{"num_hidden_layers": 13, "hidden_size": 160, "n_experts": 128, "experts_per_token": 2, "d_expert": 64, "d_shared_expert": 64, "hidden_act": "geglu", "moe_layers": [1, 2, 3, 4, 5, 6, 7, 8, 9, 10, 11, 12], "n_empty_slots": 16, "router_score": "softmax", "normalize_top_k": true, "routed_scale": 1.0, "balance_loss": 0.0123, "balance_bias": false, "init_std_router": 0.018, "lr_router": 0.000624, "vocab_size": 2048, "norm": "rmsnorm", "norm_eps": 1e-05, "tie_word_embeddings": true, "optimizer": "soap_variant", "learning_rate": 0.00694, "beta1": 0.95, "beta2": 0.95, "batch_tokens": 65536, "max_seq_len": 256, "train_tokens": 336500000, "max_steps": 5135, "dataset": "wikipedia_en"}
Below are experts of layer 7 (counted from 0) of a mixture-of-experts language model. Rows are named router (the router's row for the expert), down (a neuron's output weights, with its number) and show model dimensions 0-159. Each number is 200 + 20 x the weight over its row's rms, rounded and kept within 0 to 999.
After each expert's rows: a language model's description of what the expert responds to. This comes from a sample of Wikipedia text that the model never trained on.

# expert 26
router,237,204,190,212,243,215,203,196,195,230,189,219,221,211,222,220,204,171,225,214,192,168,192,208,154,231,205,218,160,166,225,176,183,232,222,195,205,210,200,221,214,173,197,172,209,186,206,184,206,221,186,213,221,204,190,194,214,187,173,219,212,219,194,195,183,191,218,156,203,204,227,209,199,176,206,174,229,153,183,229,222,189,195,219,188,188,232,139,205,214,236,235,183,192,197,188,174,218,228,203,215,232,186,215,201,217,197,235,210,190,217,215,224,200,184,172,188,231,175,177,219,211,203,209,182,188,185,216,212,201,198,205,184,175,183,214,212,183,193,203,236,222,211,175,222,195,203,184,219,184,216,215,223,244,184,186,198,181,211,205
down1,188,160,190,195,175,217,190,193,213,154,203,211,189,211,220,195,211,242,204,177,228,178,211,199,207,219,200,189,221,174,209,223,184,201,190,185,194,170,220,205,192,196,212,210,184,199,179,204,172,243,204,200,256,208,193,224,214,209,196,221,174,201,166,192,201,191,175,188,179,214,202,207,195,179,184,208,207,237,201,208,199,164,202,201,173,244,177,214,187,221,193,221,203,214,210,184,177,231,169,225,184,203,164,190,191,166,193,221,224,199,147,172,205,166,197,189,239,244,206,179,173,181,182,194,178,241,205,229,167,209,200,215,207,214,203,209,196,205,224,186,195,181,200,220,208,163,155,224,206,204,219,195,180,204,194,215,214,200,176,211
down2,214,246,210,209,190,189,196,205,218,211,194,216,207,174,189,173,158,173,188,191,185,204,160,201,221,187,157,223,234,204,189,212,202,151,202,211,206,181,217,204,147,241,207,210,217,209,215,176,207,177,227,223,200,177,203,233,223,238,207,227,197,200,170,210,194,197,208,196,189,195,216,208,227,199,178,204,175,176,180,183,161,179,187,207,197,164,187,198,215,195,176,194,214,169,196,229,213,219,213,184,215,160,207,223,221,197,244,180,184,227,198,236,212,220,176,217,192,170,194,195,222,190,236,225,204,209,206,218,230,212,229,192,200,181,223,202,212,221,216,206,187,178,176,176,185,195,209,203,155,222,212,184,204,192,210,204,209,200,214,182
What it handles: Mid-word ri and similar pieces (r, ul, ir, Ho) inside names and words, such as Derrida, O'Brien, principle, crisis, Bridges.

# expert 17
router,179,189,232,194,205,161,184,202,232,178,210,200,212,205,165,209,214,218,197,195,167,174,194,175,175,199,164,212,209,189,212,191,190,223,211,235,217,216,209,233,172,181,174,183,202,194,168,202,201,198,177,198,200,183,185,224,199,209,218,185,181,167,195,195,195,207,194,175,189,228,214,189,194,180,195,192,196,197,224,180,200,199,217,256,189,223,170,148,224,186,201,180,211,182,220,181,225,203,196,192,205,161,215,210,159,197,194,238,218,198,184,193,185,151,187,218,173,216,232,210,223,199,208,233,222,199,229,197,217,216,196,214,230,221,224,212,193,187,183,208,222,211,204,206,210,207,215,208,245,204,249,170,206,174,235,168,194,214,203,190
down0,185,211,186,250,185,175,154,216,218,205,232,214,188,197,177,224,206,199,220,176,179,167,215,201,199,163,188,197,234,214,210,166,212,171,187,192,207,221,234,208,186,179,232,199,214,196,173,209,210,191,205,213,191,196,206,190,229,198,193,189,219,219,204,181,220,264,192,190,187,168,207,218,220,150,193,192,194,186,224,190,238,203,207,211,210,182,213,174,177,225,207,218,206,212,194,209,170,208,191,191,156,194,196,236,191,166,237,194,202,199,182,194,228,159,183,182,225,191,196,210,192,185,220,183,197,196,178,219,212,201,210,235,209,243,196,223,164,208,206,212,201,203,209,231,212,195,211,197,197,205,216,208,216,204,156,161,187,206,221,217
down1,180,210,209,177,184,180,198,212,178,192,212,192,192,209,180,199,224,182,209,182,159,166,183,230,170,228,217,190,222,206,202,207,242,212,193,199,191,192,215,204,210,189,202,185,219,188,238,172,239,160,193,224,184,231,174,215,172,184,170,189,189,172,147,213,225,210,178,225,168,198,240,192,184,186,185,202,211,224,222,202,218,184,192,211,191,180,217,209,196,221,183,198,194,192,211,217,206,212,202,247,184,168,195,212,177,170,173,188,208,199,222,205,211,220,184,217,187,215,193,202,209,224,223,189,232,208,199,185,171,237,187,174,203,216,243,202,201,212,147,226,162,197,216,205,191,203,221,242,184,186,191,211,199,197,188,200,238,191,206,211
What it handles: A single "s" piece in the middle or at the end of a word, as in occasion, Porsche, peninsula, skyscraper, Sultans.

# expert 9
router,205,219,210,248,180,202,205,186,198,220,212,175,168,219,220,196,180,180,206,180,227,213,200,175,214,208,177,200,208,156,182,217,223,212,188,226,228,211,201,173,208,230,200,213,215,170,210,192,236,215,191,213,161,194,205,188,223,218,167,232,198,202,188,196,238,217,193,193,227,196,157,156,199,191,165,225,173,191,221,226,233,184,215,214,199,186,200,205,192,226,187,218,210,228,190,202,187,208,206,211,212,239,179,227,169,175,207,200,199,198,189,221,188,179,201,197,199,153,206,186,165,182,200,194,225,196,206,167,223,187,191,211,193,195,221,184,177,198,181,179,203,161,197,171,204,199,206,227,180,155,191,242,188,189,219,189,209,165,210,181
down0,216,185,215,184,199,216,208,212,204,189,202,193,205,205,186,208,172,215,219,150,227,204,191,202,216,237,175,211,185,175,190,202,201,205,178,221,180,213,257,203,209,205,173,200,205,161,215,167,237,226,200,198,207,239,180,211,216,199,222,164,194,214,194,199,221,199,175,167,227,197,211,202,185,186,204,183,207,198,179,229,203,191,197,189,203,172,211,221,187,184,204,237,192,186,197,235,222,182,197,212,228,216,174,163,184,189,188,205,200,203,182,206,195,213,207,195,201,146,198,208,167,183,214,192,232,228,185,219,199,226,201,163,188,219,210,178,209,224,211,220,166,201,216,208,197,200,216,224,203,220,180,221,204,223,258,248,158,218,216,181
down1,200,188,203,218,239,211,186,215,194,180,177,215,205,193,186,208,188,194,210,210,204,177,214,179,201,207,183,170,185,187,231,228,207,180,199,192,191,167,197,204,173,176,209,185,202,158,208,159,185,208,213,221,186,192,204,193,208,193,218,166,212,185,222,186,184,204,182,202,250,192,199,167,188,192,197,225,213,192,172,185,204,199,173,202,217,193,217,162,190,172,233,204,196,194,239,206,204,193,226,224,192,227,171,182,184,227,234,150,222,176,210,186,193,212,182,226,182,212,199,175,224,221,210,203,174,214,182,173,229,178,185,208,234,202,212,210,194,236,218,194,207,173,185,194,175,207,212,168,258,206,160,167,202,211,201,195,202,154,229,185
What it handles: Century prefixes 19, 18, 17 that begin years in dates, plus the == and === marks opening section headings like See also.

# expert 13
router,208,208,190,171,175,208,213,202,207,206,214,220,185,183,193,234,183,210,200,191,185,219,204,225,217,222,229,217,216,199,227,167,195,180,180,156,194,195,221,186,208,196,233,213,181,160,197,173,182,223,216,161,177,217,172,164,228,195,193,171,215,206,237,214,180,238,183,209,182,210,176,216,196,226,204,212,193,213,176,226,241,199,212,203,223,197,212,205,211,179,207,222,183,239,188,186,224,203,211,208,206,217,202,238,211,186,177,195,200,165,221,192,235,206,180,180,229,220,196,246,182,181,202,167,177,179,182,181,193,199,233,209,195,186,180,214,239,173,182,212,198,228,165,223,214,183,209,189,197,205,166,192,235,199,211,198,229,187,218,190
down1,185,175,230,208,180,226,178,208,172,214,180,224,222,180,192,222,170,192,227,215,154,208,205,220,211,196,199,198,195,189,158,201,200,194,190,168,184,194,217,187,197,182,191,221,212,221,163,238,200,216,169,202,232,186,194,192,189,184,177,190,219,193,209,204,213,175,200,208,187,170,219,189,219,216,208,204,203,196,200,236,196,228,182,204,196,237,180,240,199,221,217,194,212,176,199,207,198,176,174,191,196,196,215,233,214,230,197,242,175,178,230,188,213,194,203,178,188,184,217,198,246,223,208,200,180,155,205,234,203,204,218,167,217,204,232,219,188,214,197,240,197,193,219,257,199,177,172,173,195,223,233,182,180,220,174,183,193,209,198,189
down2,198,210,248,234,218,218,193,152,210,191,214,184,196,227,210,203,190,201,201,190,198,199,207,206,201,182,210,186,198,191,197,199,202,195,237,186,179,198,196,198,168,237,194,154,194,211,199,228,213,168,231,193,227,200,198,191,168,207,193,169,209,214,209,185,188,231,196,214,179,219,189,162,189,243,225,217,219,183,202,180,210,184,182,188,266,185,201,177,172,204,193,234,195,181,201,191,166,238,192,187,213,203,182,199,213,230,224,188,185,196,225,225,187,203,212,183,192,217,195,213,212,202,191,182,224,205,211,219,211,198,194,272,194,216,219,216,183,157,189,170,199,185,193,200,185,214,193,186,219,165,199,221,233,223,187,184,162,197,206,189
What it handles: Single capital S starting names (Sines, Sydney, Srivatsa), bare spaces and line breaks in tables, lists and coordinates, and n in sun.

# expert 45
router,227,193,184,220,172,194,205,205,199,181,181,173,172,181,244,187,188,191,188,216,209,213,167,173,194,208,224,170,183,182,220,206,195,183,198,216,205,180,211,186,164,211,217,188,207,186,203,197,166,186,210,256,200,185,167,181,215,178,211,152,187,215,215,225,204,190,198,195,198,196,202,197,231,216,203,192,211,175,206,214,184,183,152,190,198,184,186,198,209,226,153,191,161,222,224,191,230,229,180,163,215,203,187,193,182,207,182,178,172,196,187,195,213,218,182,204,209,220,197,164,195,169,232,193,176,203,241,233,234,209,218,162,206,195,178,182,192,200,195,174,190,179,173,191,186,195,206,178,216,182,217,193,214,178,226,234,168,182,207,193
down0,186,209,206,197,180,222,170,188,210,200,204,203,193,204,175,208,223,187,195,174,205,191,180,188,206,156,222,193,213,206,177,205,209,197,208,201,202,204,248,181,189,186,205,206,191,200,179,164,204,150,191,179,242,182,211,248,221,224,200,204,211,223,222,206,220,217,190,232,191,218,217,190,175,213,187,208,160,173,203,184,221,181,247,206,173,163,198,236,160,205,201,209,221,186,206,169,189,219,169,215,213,172,211,227,173,185,197,191,180,184,196,226,240,211,214,184,176,201,199,220,196,202,175,193,240,215,184,208,184,196,148,209,230,211,213,200,188,197,212,186,196,209,223,219,198,198,207,217,177,160,173,212,226,190,188,157,181,192,225,217
down1,214,198,188,209,247,221,178,217,202,211,234,197,212,202,215,185,195,177,175,202,184,161,181,205,188,187,206,195,215,230,184,155,198,227,265,169,175,208,217,198,201,194,217,193,187,198,219,224,204,216,167,200,170,188,235,196,187,178,205,177,173,207,175,166,220,196,192,189,183,209,220,196,206,212,197,187,193,197,204,196,216,164,185,204,188,199,190,208,169,205,216,212,214,174,216,196,214,222,192,176,193,179,187,196,184,187,214,161,221,238,202,173,219,207,179,206,220,217,214,181,231,203,203,193,194,185,199,235,200,173,201,178,177,232,167,190,196,200,166,161,179,168,187,186,193,205,178,147,162,183,242,191,198,192,218,176,173,202,221,208
What it handles: Word-final suffixes ate, ive, ent, ant, ative, ated, ical after a stem, as in approxim-ate-ly, Coordin-ate-s, substant-ive, insurg-ent-s.

# expert 15
router,182,180,202,210,194,213,216,199,196,198,211,200,237,167,192,192,201,186,221,191,205,240,211,213,202,190,219,206,214,168,174,219,199,242,188,188,181,210,203,206,162,199,194,174,255,184,217,179,203,206,202,224,195,184,178,194,225,205,190,245,201,182,206,188,232,192,197,202,244,187,205,210,226,214,223,164,185,181,196,225,191,212,235,203,155,148,205,200,209,210,175,229,181,227,187,212,192,185,218,202,213,193,169,196,182,198,198,220,202,200,165,183,164,188,199,205,196,145,212,202,193,207,214,174,206,178,230,201,168,202,189,226,196,206,196,216,176,175,191,175,217,229,174,214,218,188,209,256,211,156,204,194,175,208,200,173,196,195,192,184
down0,213,205,227,202,218,214,200,228,161,223,208,214,200,175,208,210,181,204,213,233,182,203,204,199,204,181,187,225,192,175,189,235,224,185,213,205,201,159,197,222,205,210,167,209,171,228,188,206,193,149,194,187,208,188,229,201,165,213,211,225,193,226,175,179,185,196,190,196,196,165,218,219,194,200,216,214,171,170,197,207,195,188,262,196,209,178,203,192,193,212,211,232,194,206,210,168,195,184,173,185,219,204,202,202,218,196,194,194,207,224,181,169,203,186,188,162,202,261,170,205,177,222,198,219,182,185,210,201,186,201,216,202,213,213,171,213,193,245,180,210,206,208,223,227,227,218,185,207,163,241,175,194,169,199,213,174,244,192,208,221
down1,215,201,172,183,166,254,185,176,199,162,199,183,223,221,223,194,231,182,193,202,216,177,185,193,180,231,206,212,171,202,192,187,222,212,193,186,155,203,209,203,213,208,200,181,232,216,228,173,155,191,187,174,214,215,207,232,197,176,202,205,208,210,196,200,210,204,203,146,184,193,218,196,163,202,213,198,194,200,191,239,197,220,203,179,197,190,212,169,191,174,214,218,151,226,192,209,239,222,215,190,213,195,179,178,222,185,218,200,192,217,229,170,160,198,180,225,226,228,216,181,207,178,198,174,204,204,181,192,222,170,206,209,223,183,184,225,206,200,231,224,200,194,174,203,182,208,203,160,215,227,201,217,190,162,196,218,197,217,180,215
What it handles: Mid-word syllables, mostly a consonant plus i or a vowel, such as hi, vi, ci, qui, as in Es-qui-re, ex-hi-bit, O-hi-o.

# expert 49
router,191,201,218,221,229,209,218,205,207,159,193,184,213,174,154,209,194,202,194,181,197,188,225,239,176,184,210,216,212,202,188,191,196,222,215,204,211,196,185,173,165,178,190,154,253,198,164,180,176,213,220,197,190,211,230,203,208,178,196,224,223,196,164,213,207,198,173,222,209,188,227,212,201,243,184,214,211,168,198,204,190,187,171,180,226,220,207,209,201,232,187,229,218,200,178,208,188,201,205,177,227,191,224,204,215,169,221,197,210,195,226,191,207,227,212,180,183,221,207,211,194,197,191,184,188,197,175,198,152,240,155,195,231,197,240,185,208,211,188,170,236,216,179,220,213,219,228,228,199,228,195,227,195,201,180,209,216,220,198,219
down0,208,198,206,178,188,185,203,241,175,200,183,231,200,168,184,224,173,211,194,204,185,208,209,208,199,170,211,202,207,199,203,226,169,184,198,221,225,185,169,185,189,185,201,225,201,190,167,182,227,252,187,189,240,198,220,197,223,211,206,196,228,219,210,205,206,191,197,198,207,156,229,224,159,207,225,199,195,188,217,207,192,183,196,159,188,202,169,208,254,205,194,224,207,203,236,197,238,199,153,203,180,216,179,212,182,221,173,186,191,218,234,223,190,227,221,200,193,241,229,224,189,210,186,172,201,204,186,223,184,182,204,190,208,192,190,149,197,222,192,207,171,214,210,191,195,184,195,192,196,200,239,192,213,222,180,177,218,177,168,212
down1,193,218,165,173,209,177,206,185,153,211,218,207,170,241,214,191,192,154,153,173,146,186,238,209,223,171,230,201,215,199,216,203,199,226,193,195,207,214,181,188,209,199,170,204,183,185,179,190,191,233,197,204,201,177,198,179,198,190,201,216,193,191,202,190,221,189,190,210,185,199,200,207,245,209,202,217,180,202,187,195,226,188,224,159,212,187,204,179,206,221,208,197,197,179,250,209,205,228,202,171,181,227,182,174,198,212,211,240,200,236,206,192,214,221,197,190,217,197,187,214,188,233,219,210,207,222,211,216,218,189,193,210,213,197,177,213,198,190,191,191,184,166,218,160,204,198,219,164,214,199,193,210,211,229,217,137,211,206,184,165
What it handles: Short word-opening pieces de, De, O, so, Me, po, comp beginning words or names, as in defend, dedicated, Department, Menomonie, Ota.

# expert 44
router,205,199,171,190,189,191,187,177,226,201,232,181,201,173,197,193,187,177,204,183,191,210,194,200,193,191,216,247,217,195,210,213,176,192,202,197,180,164,201,176,197,199,212,171,182,189,211,200,157,195,189,189,208,192,182,210,218,166,181,195,211,220,180,213,223,209,220,234,230,176,249,216,201,194,213,229,161,148,186,211,190,216,205,222,191,193,183,217,213,201,201,190,212,188,205,196,220,183,225,202,191,203,194,214,202,197,197,212,213,239,221,166,186,245,196,229,153,239,213,198,175,199,186,165,188,189,216,165,184,228,202,223,207,211,167,218,202,165,181,194,154,203,236,193,206,206,229,204,218,186,217,221,184,240,193,187,182,233,202,170
down3,206,163,148,197,167,208,197,191,177,186,219,190,180,187,182,191,205,187,199,173,231,204,220,197,172,215,205,212,195,169,191,215,210,201,212,217,216,218,229,200,208,181,173,210,193,209,199,223,231,186,179,184,245,225,193,181,219,201,220,201,190,190,200,179,187,221,228,199,180,232,213,211,215,170,202,204,182,217,227,212,206,169,187,212,211,215,216,174,180,250,187,194,189,209,196,224,163,191,209,196,188,216,168,182,222,223,187,207,198,236,171,184,204,193,195,143,198,218,169,219,206,239,171,193,207,201,198,256,203,175,226,201,200,199,247,196,204,202,186,195,189,179,199,183,200,174,185,171,185,226,194,191,201,170,185,168,206,181,164,174
down4,212,227,228,220,204,196,184,182,201,206,198,176,191,192,170,223,228,189,185,190,213,206,213,197,241,184,172,210,190,191,205,208,202,188,214,172,187,190,183,155,204,208,155,194,168,191,203,185,188,194,212,195,213,206,186,222,224,181,183,190,214,180,213,207,171,178,184,139,214,191,207,232,219,210,183,183,179,187,169,200,187,235,219,175,164,202,229,208,192,221,190,193,186,215,244,187,248,189,224,208,190,229,203,219,224,201,196,215,170,188,198,194,205,245,210,198,191,201,228,195,181,201,179,204,155,193,224,212,214,187,215,174,208,209,209,172,198,195,208,169,200,215,193,208,169,192,207,246,168,214,173,182,214,180,188,259,217,197,197,182
What it handles: Mid-word pieces li and ce and accented letters inside words, such as simplistic, simplify, pioglitazone, sources, Place, São.

# expert 47
router,208,205,188,193,200,159,166,234,195,178,193,190,218,203,238,188,194,160,182,181,185,181,224,190,206,186,225,218,202,197,209,184,204,208,218,209,200,191,224,216,209,186,188,173,189,186,210,210,245,172,201,214,233,217,206,202,206,150,182,240,208,196,225,209,202,210,214,146,185,184,185,237,203,202,207,235,169,193,200,164,187,204,236,205,172,257,222,187,222,225,215,199,214,215,197,185,221,168,181,160,203,208,182,197,223,161,209,169,221,202,179,208,200,193,181,184,154,188,211,208,218,197,181,230,203,171,205,180,184,216,198,190,195,182,182,191,204,205,184,225,189,195,191,214,204,182,204,174,203,208,182,177,178,172,225,160,205,202,202,191
down0,197,169,238,209,236,187,189,179,178,203,237,193,186,189,206,179,175,200,198,255,186,193,211,219,202,189,243,181,232,204,182,225,203,227,204,173,218,221,195,184,174,196,226,195,194,211,196,206,172,190,206,227,231,175,206,162,203,216,199,208,217,187,188,174,172,179,237,202,202,207,197,214,209,213,221,186,192,214,214,203,218,189,197,197,211,213,191,169,209,221,184,198,185,201,183,214,188,182,204,155,183,218,189,203,193,213,209,231,178,201,232,168,193,195,207,183,226,229,225,212,225,228,189,184,197,181,231,161,217,214,194,191,214,206,175,234,230,187,214,200,195,148,205,148,199,215,204,174,224,182,205,254,212,212,168,192,199,210,210,183
down1,195,162,195,197,195,169,219,200,179,194,219,176,193,191,230,219,182,201,221,203,226,202,168,212,186,151,153,203,201,239,211,172,197,218,210,210,184,231,210,155,225,210,195,195,221,202,179,203,207,206,171,215,184,222,183,199,207,210,184,187,219,185,236,177,198,230,199,190,188,201,145,188,212,172,186,191,182,199,198,217,190,183,162,156,231,222,207,197,199,224,213,190,240,198,191,159,236,196,205,207,207,190,188,210,206,200,228,188,223,172,201,165,196,201,202,220,232,193,187,196,213,192,183,187,174,196,204,196,211,212,232,205,227,208,186,237,229,195,179,160,169,192,201,209,210,198,163,241,213,216,196,191,180,215,187,226,179,197,182,219
What it handles: Hyphens and dashes inside compound words, as in dot-com, role-playing, 68-year-old, plus slashes and mid-word "c" as in Antarctic.

# expert 43
router,165,193,184,180,182,218,216,229,191,201,162,207,204,211,237,201,191,231,190,201,172,212,223,192,203,204,148,203,223,213,213,179,206,245,202,161,203,180,192,201,208,198,165,216,205,175,198,177,201,183,194,208,205,208,214,209,223,194,179,186,212,202,216,229,152,187,194,233,188,208,168,211,166,198,230,212,206,187,197,176,179,207,233,231,179,186,214,197,206,208,224,234,216,199,213,194,214,218,197,226,197,211,197,194,189,153,196,229,216,210,201,181,216,206,226,194,174,201,195,199,188,185,210,182,195,169,224,195,215,200,153,160,202,235,229,192,162,193,203,213,211,224,195,179,240,191,216,179,237,184,193,187,208,166,172,211,244,211,208,217
down3,170,182,218,183,221,185,178,202,190,176,178,208,185,186,195,197,184,167,204,221,178,179,213,215,218,209,203,202,206,204,209,208,211,203,182,213,153,203,206,186,206,191,200,195,191,183,189,184,223,250,219,187,205,218,193,188,210,178,196,205,152,229,207,211,201,216,209,203,197,168,206,203,235,205,228,206,222,215,202,209,208,192,185,229,225,192,208,206,173,204,156,229,191,181,214,195,223,189,204,217,215,190,183,224,248,253,181,204,188,193,154,204,273,206,197,171,197,226,183,182,213,169,221,180,191,212,220,214,191,222,225,197,230,187,210,215,156,200,192,179,174,206,158,216,203,194,205,176,202,204,196,178,224,200,241,218,206,188,170,221
down4,198,202,197,215,185,219,189,183,197,200,166,222,200,208,236,207,221,164,217,221,206,180,221,188,196,198,181,211,154,181,240,197,185,213,166,172,227,200,173,186,207,214,188,173,227,195,185,175,213,214,247,223,202,210,195,199,187,219,195,214,153,185,162,202,218,190,171,184,197,211,183,174,188,197,217,248,239,200,190,197,175,235,239,168,197,183,165,203,229,180,174,220,197,186,217,220,248,177,182,234,207,187,198,179,204,213,202,247,202,203,189,186,202,205,184,202,225,195,192,208,204,199,180,238,164,203,209,194,178,228,221,202,201,208,191,209,199,200,201,214,205,218,206,234,155,211,182,180,184,213,191,206,191,201,215,221,208,177,222,206
What it handles: Single consonant pieces like p, c, cc, f right after a word's start, as in appointment, accompanies, accessible, atypical, Agency.

# expert 60
router,209,191,250,234,227,204,160,198,219,170,195,169,205,205,204,194,243,224,196,185,185,193,231,174,183,179,170,204,164,225,194,215,195,226,187,223,217,206,197,221,193,223,176,198,201,212,183,204,216,199,213,216,244,218,203,198,178,179,199,231,161,228,210,174,216,184,218,210,228,171,211,206,219,175,188,230,200,205,223,175,194,204,188,196,218,201,181,199,178,230,183,185,224,163,200,194,173,213,209,205,201,191,207,192,200,239,193,193,214,253,210,191,188,180,204,190,175,155,202,197,203,202,218,234,201,187,190,234,199,187,196,216,247,189,204,206,187,207,208,203,204,180,208,218,156,199,199,200,226,211,239,187,178,220,238,157,201,187,202,206
down1,231,171,217,181,185,199,215,216,209,190,195,179,188,171,206,197,188,189,208,219,202,159,213,175,218,224,201,223,203,207,212,212,209,199,220,203,209,201,237,209,203,195,204,226,169,197,160,187,195,186,241,177,206,222,191,207,191,168,201,242,200,218,198,217,180,209,192,195,204,220,181,204,193,227,181,189,214,199,195,198,208,180,197,236,176,183,229,194,186,208,204,181,205,197,197,209,204,198,237,187,221,184,198,142,199,163,205,220,168,182,205,233,215,244,187,189,190,201,199,193,183,188,193,226,247,178,182,181,191,166,220,209,175,166,217,163,198,161,165,187,224,191,221,205,195,238,170,204,204,207,245,179,173,219,207,206,200,213,206,252
down2,191,206,231,202,202,225,254,179,223,213,221,188,185,203,203,221,191,203,193,195,199,226,175,187,162,226,191,231,224,199,232,200,214,230,213,222,200,208,199,179,246,191,206,209,175,204,204,211,183,185,195,177,227,188,222,178,197,205,180,200,182,226,217,185,166,218,195,234,184,218,181,251,205,159,189,203,186,217,235,189,182,165,193,178,202,192,169,211,236,211,189,199,182,234,188,203,208,219,207,197,214,206,214,207,212,211,225,215,187,193,181,171,180,168,196,191,193,182,220,217,205,233,197,211,201,175,213,162,183,191,217,183,199,211,215,220,205,200,204,185,213,192,213,189,187,200,187,247,192,207,241,189,223,222,161,174,258,177,200,218
What it handles: A lone space token after a word ending a phrase, before the next word, as in "might surface", "through the museum".

# expert 51
router,177,205,229,199,189,168,211,201,230,187,200,214,191,204,223,188,193,219,225,223,182,188,212,183,185,154,207,218,216,204,173,196,212,183,211,187,212,209,217,207,181,213,221,228,193,218,242,205,180,247,204,186,207,199,239,171,208,197,231,193,221,204,216,204,211,213,191,198,182,207,173,215,220,246,265,193,184,205,214,200,182,196,216,200,188,182,204,223,180,153,234,221,202,224,197,204,238,197,200,229,194,229,204,229,185,205,171,171,193,189,198,199,190,208,199,210,191,176,172,193,212,179,192,195,207,192,213,202,197,192,211,223,212,220,238,193,204,177,180,226,188,212,197,192,228,232,142,194,209,191,202,172,204,189,177,178,168,169,222,156
down0,194,231,203,212,216,182,210,202,199,217,191,175,192,179,224,189,204,218,151,180,205,203,225,182,202,210,219,215,193,235,208,223,222,222,177,213,206,198,190,153,182,186,192,186,211,184,178,158,203,231,166,221,201,189,199,192,198,218,235,204,231,169,175,180,223,222,205,209,171,182,208,166,226,189,185,182,233,186,194,192,155,213,155,210,235,208,199,197,214,184,220,208,186,170,215,235,192,221,188,218,199,206,200,168,223,232,179,217,152,204,198,205,182,197,203,213,212,174,219,188,207,255,179,202,228,194,193,237,204,202,178,187,177,206,183,209,228,209,168,171,217,188,222,198,179,218,201,180,226,184,198,204,207,207,199,206,174,192,229,207
down1,224,205,174,175,182,185,209,195,226,255,212,206,218,189,206,187,199,194,193,199,189,210,195,169,186,205,202,225,194,203,199,210,225,200,182,205,164,204,181,192,226,224,238,176,201,183,197,209,215,216,167,205,213,180,211,207,212,200,256,181,163,192,198,186,200,195,189,217,208,205,204,210,189,203,216,188,203,185,186,205,183,198,217,199,177,199,186,173,207,226,232,196,152,251,242,169,183,213,157,198,202,225,169,194,197,169,185,212,209,187,209,220,210,200,207,200,187,202,203,198,181,210,200,192,190,211,171,211,181,239,249,213,182,172,168,229,234,210,210,212,195,238,213,170,164,170,205,221,218,172,208,210,195,229,175,198,195,159,219,174
What it handles: The piece per as in Ex-per-ience, su-per-iority, plus the word part and common first names like John, James, Robert, Peter.

# expert 48
router,210,180,167,191,185,200,220,162,189,205,200,213,215,203,152,242,221,194,210,211,168,216,224,222,218,212,215,212,196,172,215,201,203,169,191,228,178,226,213,215,241,197,188,171,204,197,228,216,204,224,184,182,208,180,170,199,159,212,188,201,234,189,221,191,214,216,198,199,203,200,212,230,227,215,204,209,196,201,203,206,220,187,239,177,185,181,212,182,200,216,210,198,171,210,216,199,196,177,187,185,187,208,176,213,197,198,226,202,210,182,192,183,210,159,204,167,186,214,174,220,171,187,200,174,210,201,234,229,172,204,226,183,202,223,185,207,187,234,209,200,220,214,173,204,169,255,224,231,172,233,207,240,200,177,166,201,203,195,232,171
down0,227,207,212,213,195,228,195,184,217,210,221,182,192,199,199,183,201,212,177,217,196,196,216,223,203,191,214,205,200,174,165,195,235,196,222,183,196,197,223,210,217,198,218,211,192,236,197,218,195,136,188,220,230,175,194,178,204,234,190,244,162,211,197,203,203,227,210,186,164,204,190,185,211,213,203,205,221,191,202,209,183,196,182,219,192,198,190,198,198,183,199,236,210,244,212,192,202,210,194,187,216,190,210,188,178,196,210,218,164,235,203,165,194,209,169,205,206,211,186,228,193,201,209,182,227,225,176,187,228,178,217,191,170,213,185,176,217,210,222,208,244,213,184,167,203,164,191,200,230,220,240,152,211,214,247,254,180,221,190,196
down1,204,233,226,187,185,146,231,209,231,217,219,233,208,187,203,169,182,185,195,166,220,214,191,196,204,162,203,200,232,233,201,183,208,203,164,208,228,177,212,216,150,186,227,187,176,235,162,182,199,185,195,204,213,227,199,222,197,190,230,185,190,237,176,183,178,203,206,216,197,210,203,158,192,219,207,231,162,180,236,207,208,203,179,213,189,205,190,229,159,192,193,177,181,205,226,207,213,203,206,230,203,173,202,209,206,188,178,193,188,222,213,190,202,246,162,218,188,220,204,201,232,179,192,201,231,216,214,208,206,224,178,218,216,200,192,220,210,196,198,191,185,180,196,198,195,177,198,198,195,190,168,219,181,171,203,218,195,190,193,243
What it handles: Name pieces like ni, bi, di, wi in Slavic and foreign names, as in Czar-ni-k, Kopriv-ni-ca, Mozam-bi-que; also line breaks.

# expert 32
router,214,200,203,184,186,211,214,168,237,219,216,208,208,202,173,208,174,183,167,211,172,214,194,170,222,198,227,189,181,190,217,189,207,175,206,207,184,192,180,183,206,182,194,206,240,169,227,207,237,208,174,201,215,171,230,203,204,197,197,234,213,195,152,213,156,205,177,187,179,163,189,222,212,237,221,190,180,176,159,199,183,174,191,184,185,249,222,184,219,190,195,180,208,189,210,208,177,210,210,211,191,218,178,238,199,201,186,175,234,217,219,177,223,212,182,197,215,193,235,190,177,197,223,206,208,180,189,215,228,174,192,185,186,199,209,203,217,189,184,198,219,177,219,179,209,165,163,236,181,236,185,202,194,219,182,220,213,193,219,175
down3,190,183,181,194,243,198,215,213,183,171,218,210,203,189,227,207,150,193,188,177,178,177,200,216,185,191,214,219,207,153,197,231,201,224,182,204,205,189,211,184,217,199,207,170,181,194,185,188,205,183,175,191,182,204,185,240,200,219,224,205,204,186,206,212,222,173,218,197,189,196,214,166,211,224,238,223,209,204,211,230,224,177,217,222,187,198,173,175,204,187,201,196,185,180,212,191,191,218,184,210,203,194,225,202,241,209,204,205,201,195,230,185,180,199,204,217,227,179,216,219,217,185,171,199,168,225,201,207,163,182,201,242,208,184,201,215,187,216,236,235,236,213,198,191,179,251,223,241,224,190,175,221,173,157,192,169,192,222,180,229
down4,169,200,231,205,196,193,208,157,203,184,202,221,219,178,207,191,209,194,223,197,177,194,211,167,201,188,214,185,217,235,201,213,193,194,185,182,246,184,216,188,213,219,192,228,177,226,235,176,201,214,217,200,183,220,192,168,223,180,216,202,187,184,196,229,221,169,199,167,207,190,176,187,163,198,208,223,167,208,221,233,235,208,183,168,206,189,198,190,229,238,190,202,217,188,204,185,216,206,195,211,210,227,212,224,172,190,223,200,218,209,183,194,221,249,227,197,207,204,197,197,213,230,142,205,218,177,221,180,202,209,210,216,212,195,216,187,175,204,184,178,199,169,252,178,187,175,204,204,236,212,245,198,195,234,177,179,198,208,194,207
What it handles: Opening parentheses (and year-prefixed ones like (19) after a name or title, introducing dates, abbreviations or notes: Albums (SNEP), (1490 – 1565).